Weights of a small mixture-of-experts language model, trained from scratch on English Wikipedia: 192 experts in each of 9 layers.
Below are experts of layer 3 (counted from 0) of a mixture-of-experts language model. Rows are named router (the router's row for the expert), up (a neuron's input weights, with its number), down (a neuron's output weights, with its number) and show model dimensions 0-127. Each number is 200 + 30 x the weight over its row's rms, rounded and kept within 0 to 999.
Before each expert's rows: a language model's description of what the expert responds to. This comes from a sample of Wikipedia text that the model never trained on.

# expert 20
Closing parentheses ending short bracketed notes such as (INN), (SCO), (aged 19), plus closing brackets, braces and quotation marks.
router,217,171,179,151,257,180,218,239,189,152,195,190,206,220,186,230,201,198,167,281,192,255,213,169,259,244,183,185,243,172,239,136,134,164,221,211,197,229,211,209,200,193,242,221,198,230,173,192,215,201,186,292,161,197,150,155,190,159,244,196,179,191,200,224,172,152,208,167,133,227,236,188,164,206,201,185,185,200,174,177,172,224,206,225,194,172,163,220,201,213,234,173,177,187,194,196,242,174,202,201,220,181,194,192,198,257,220,235,179,253,155,203,245,233,194,185,191,185,245,232,234,167,205,193,172,191,202,188
up0,176,230,171,170,210,170,172,212,192,197,187,210,211,135,224,217,166,225,204,209,190,226,198,145,160,214,252,213,210,184,203,218,225,209,242,212,181,130,171,234,240,233,212,192,204,224,189,168,222,201,195,210,189,161,227,210,209,147,173,192,150,232,211,233,222,240,196,171,266,196,220,225,206,221,161,188,173,270,178,182,149,204,247,176,217,187,164,152,187,245,179,196,196,211,202,162,225,205,182,234,185,149,207,197,218,118,165,164,219,143,241,192,193,241,225,217,176,156,206,227,171,136,210,189,155,225,206,255
down0,231,196,210,114,218,152,191,252,245,197,139,151,259,214,201,269,229,218,209,187,231,176,225,230,221,169,174,231,204,239,174,173,182,192,202,199,208,174,162,212,197,195,186,198,188,211,211,172,196,242,163,196,160,196,171,178,194,183,231,249,228,206,187,230,227,244,209,222,209,179,172,241,212,196,232,208,169,209,166,186,219,195,239,194,191,218,210,99,254,155,189,183,207,140,229,201,184,210,253,206,196,172,180,198,169,134,214,161,205,203,206,221,129,197,235,201,190,261,215,193,215,202,244,206,226,181,220,197

# expert 5
Opening parentheses after a name, number or quote, plus dollar signs, backslashes and LaTeX markers, e.g. (19, $1,000, ^{, ′.
router,176,183,213,162,179,166,224,165,228,239,222,197,181,235,194,205,158,262,182,224,264,152,194,218,202,196,133,188,223,201,198,214,180,217,181,213,191,204,167,134,182,146,192,138,180,226,173,195,185,194,223,182,158,149,226,209,230,178,189,242,191,243,179,202,168,160,235,193,238,154,204,199,171,184,232,153,200,199,200,182,186,194,217,191,198,249,196,170,247,203,206,185,202,192,262,198,185,238,204,223,171,193,232,174,206,209,176,242,192,229,162,134,225,198,263,197,237,262,191,175,237,186,195,176,227,186,292,202
up0,245,223,256,217,198,173,209,174,226,193,221,189,192,170,184,206,186,194,217,125,202,258,210,224,183,207,179,200,171,200,170,160,155,192,214,205,180,231,203,216,214,185,293,176,224,103,179,161,192,233,183,222,197,212,157,168,227,184,223,249,159,180,196,206,191,163,248,220,217,233,247,237,194,234,169,219,220,168,229,183,200,150,199,194,196,213,200,228,193,264,172,186,235,184,205,221,168,214,230,240,153,235,223,215,210,181,193,241,192,165,232,236,235,184,206,227,164,143,264,201,215,155,195,193,169,167,203,175
down0,185,169,230,206,221,218,240,201,225,219,198,233,224,190,226,158,169,208,235,165,193,220,151,192,229,145,216,204,203,100,163,189,211,231,217,202,191,264,161,259,206,174,240,209,253,206,158,173,161,183,158,204,219,177,176,181,185,259,203,239,194,202,216,257,218,250,211,196,224,174,258,224,191,215,204,242,261,237,219,250,237,181,135,163,189,217,224,251,183,211,226,183,200,187,171,166,213,211,179,202,135,216,194,185,213,181,180,186,209,217,213,208,191,224,202,165,177,225,224,192,219,225,235,238,205,157,157,216

# expert 13
Dashes, minus signs, periods, slashes and colons between digits in scores, page ranges, seasons, decimals and times, e.g. 4–36, 0-1, 54.55.
router,159,174,187,226,197,202,178,206,184,199,180,234,155,176,172,206,217,195,163,184,209,178,248,227,261,161,177,214,230,187,143,195,182,236,192,241,207,261,161,152,151,151,223,162,240,199,137,204,176,266,201,234,214,190,237,211,172,225,178,194,185,165,224,215,179,216,242,198,210,231,182,209,230,256,199,186,218,222,183,207,170,267,211,199,260,190,167,172,222,197,202,197,234,172,197,218,192,198,209,152,158,171,181,133,114,200,196,189,217,146,209,175,194,195,208,195,219,232,150,185,236,162,222,202,222,252,208,203
up0,227,205,169,180,212,187,162,193,236,217,246,219,236,186,219,266,257,222,216,232,222,190,209,220,206,217,219,271,199,194,196,212,171,207,158,224,159,197,221,202,200,138,214,237,186,156,262,192,223,202,199,239,277,244,162,165,237,185,190,213,218,188,238,259,186,221,196,188,216,183,176,169,196,179,135,157,199,193,197,182,226,211,236,199,260,221,173,179,211,208,199,140,208,158,197,228,230,165,182,182,198,200,238,111,231,177,220,209,204,244,246,222,190,182,227,210,170,157,225,178,186,175,199,200,185,253,231,192
down0,187,147,143,196,213,185,184,236,172,226,264,168,171,198,145,149,208,188,210,150,233,209,199,227,223,199,237,195,225,213,186,177,158,216,188,200,139,145,251,198,179,200,218,197,224,132,167,138,206,185,144,215,159,227,203,209,226,203,155,189,239,195,165,175,176,193,202,203,184,200,185,256,190,210,212,190,171,182,138,146,189,200,174,195,160,134,217,208,204,180,189,181,187,180,200,222,199,225,195,192,171,176,257,221,189,214,231,190,232,201,174,199,241,191,222,249,163,173,149,185,197,180,279,172,239,228,180,170

# expert 17
Final piece of a word, such as -ic, -tic or -ological in Antarctic and Inorganic, or the last capital letter of an acronym: SIAC, ENIAC, USA.
router,220,219,216,157,197,218,209,224,185,157,247,168,233,181,201,277,215,229,191,189,197,207,243,206,241,215,176,208,190,144,231,210,215,165,207,186,239,266,217,247,167,218,204,131,213,169,241,252,195,200,233,181,173,191,185,175,199,175,252,191,197,146,158,216,246,196,206,175,195,199,224,149,245,237,221,183,269,193,174,204,202,198,228,168,182,147,201,163,199,168,208,161,222,199,234,160,185,182,196,183,220,218,191,210,198,206,203,206,191,192,164,176,273,124,191,149,207,133,203,203,149,236,225,193,225,199,188,220
up0,219,174,230,221,227,251,239,210,133,235,240,216,214,159,193,214,206,238,160,193,242,212,202,198,179,168,247,271,164,185,177,187,226,204,269,201,245,198,207,213,236,214,232,255,179,200,198,214,225,224,202,220,155,186,233,161,158,192,202,200,185,191,213,225,186,184,219,177,177,193,211,213,145,228,185,202,245,186,153,147,142,215,208,216,146,181,208,189,224,170,170,216,190,230,206,241,258,181,253,218,145,231,246,238,207,219,186,179,137,204,189,185,195,211,144,192,190,186,166,199,155,199,180,207,174,154,183,253
down0,203,188,208,163,172,220,191,190,222,178,193,214,226,181,253,248,264,227,183,147,209,242,217,233,147,228,205,230,163,236,183,200,195,189,216,179,140,211,163,292,189,238,208,210,200,201,203,224,169,181,243,244,168,164,196,135,218,271,248,193,218,195,201,202,216,216,215,196,143,201,200,196,237,234,169,190,170,213,117,183,209,224,222,176,213,210,157,202,205,190,200,241,215,183,192,208,168,218,160,216,161,212,192,215,202,188,159,211,209,223,223,197,155,197,208,196,223,256,222,214,259,163,211,220,236,154,149,239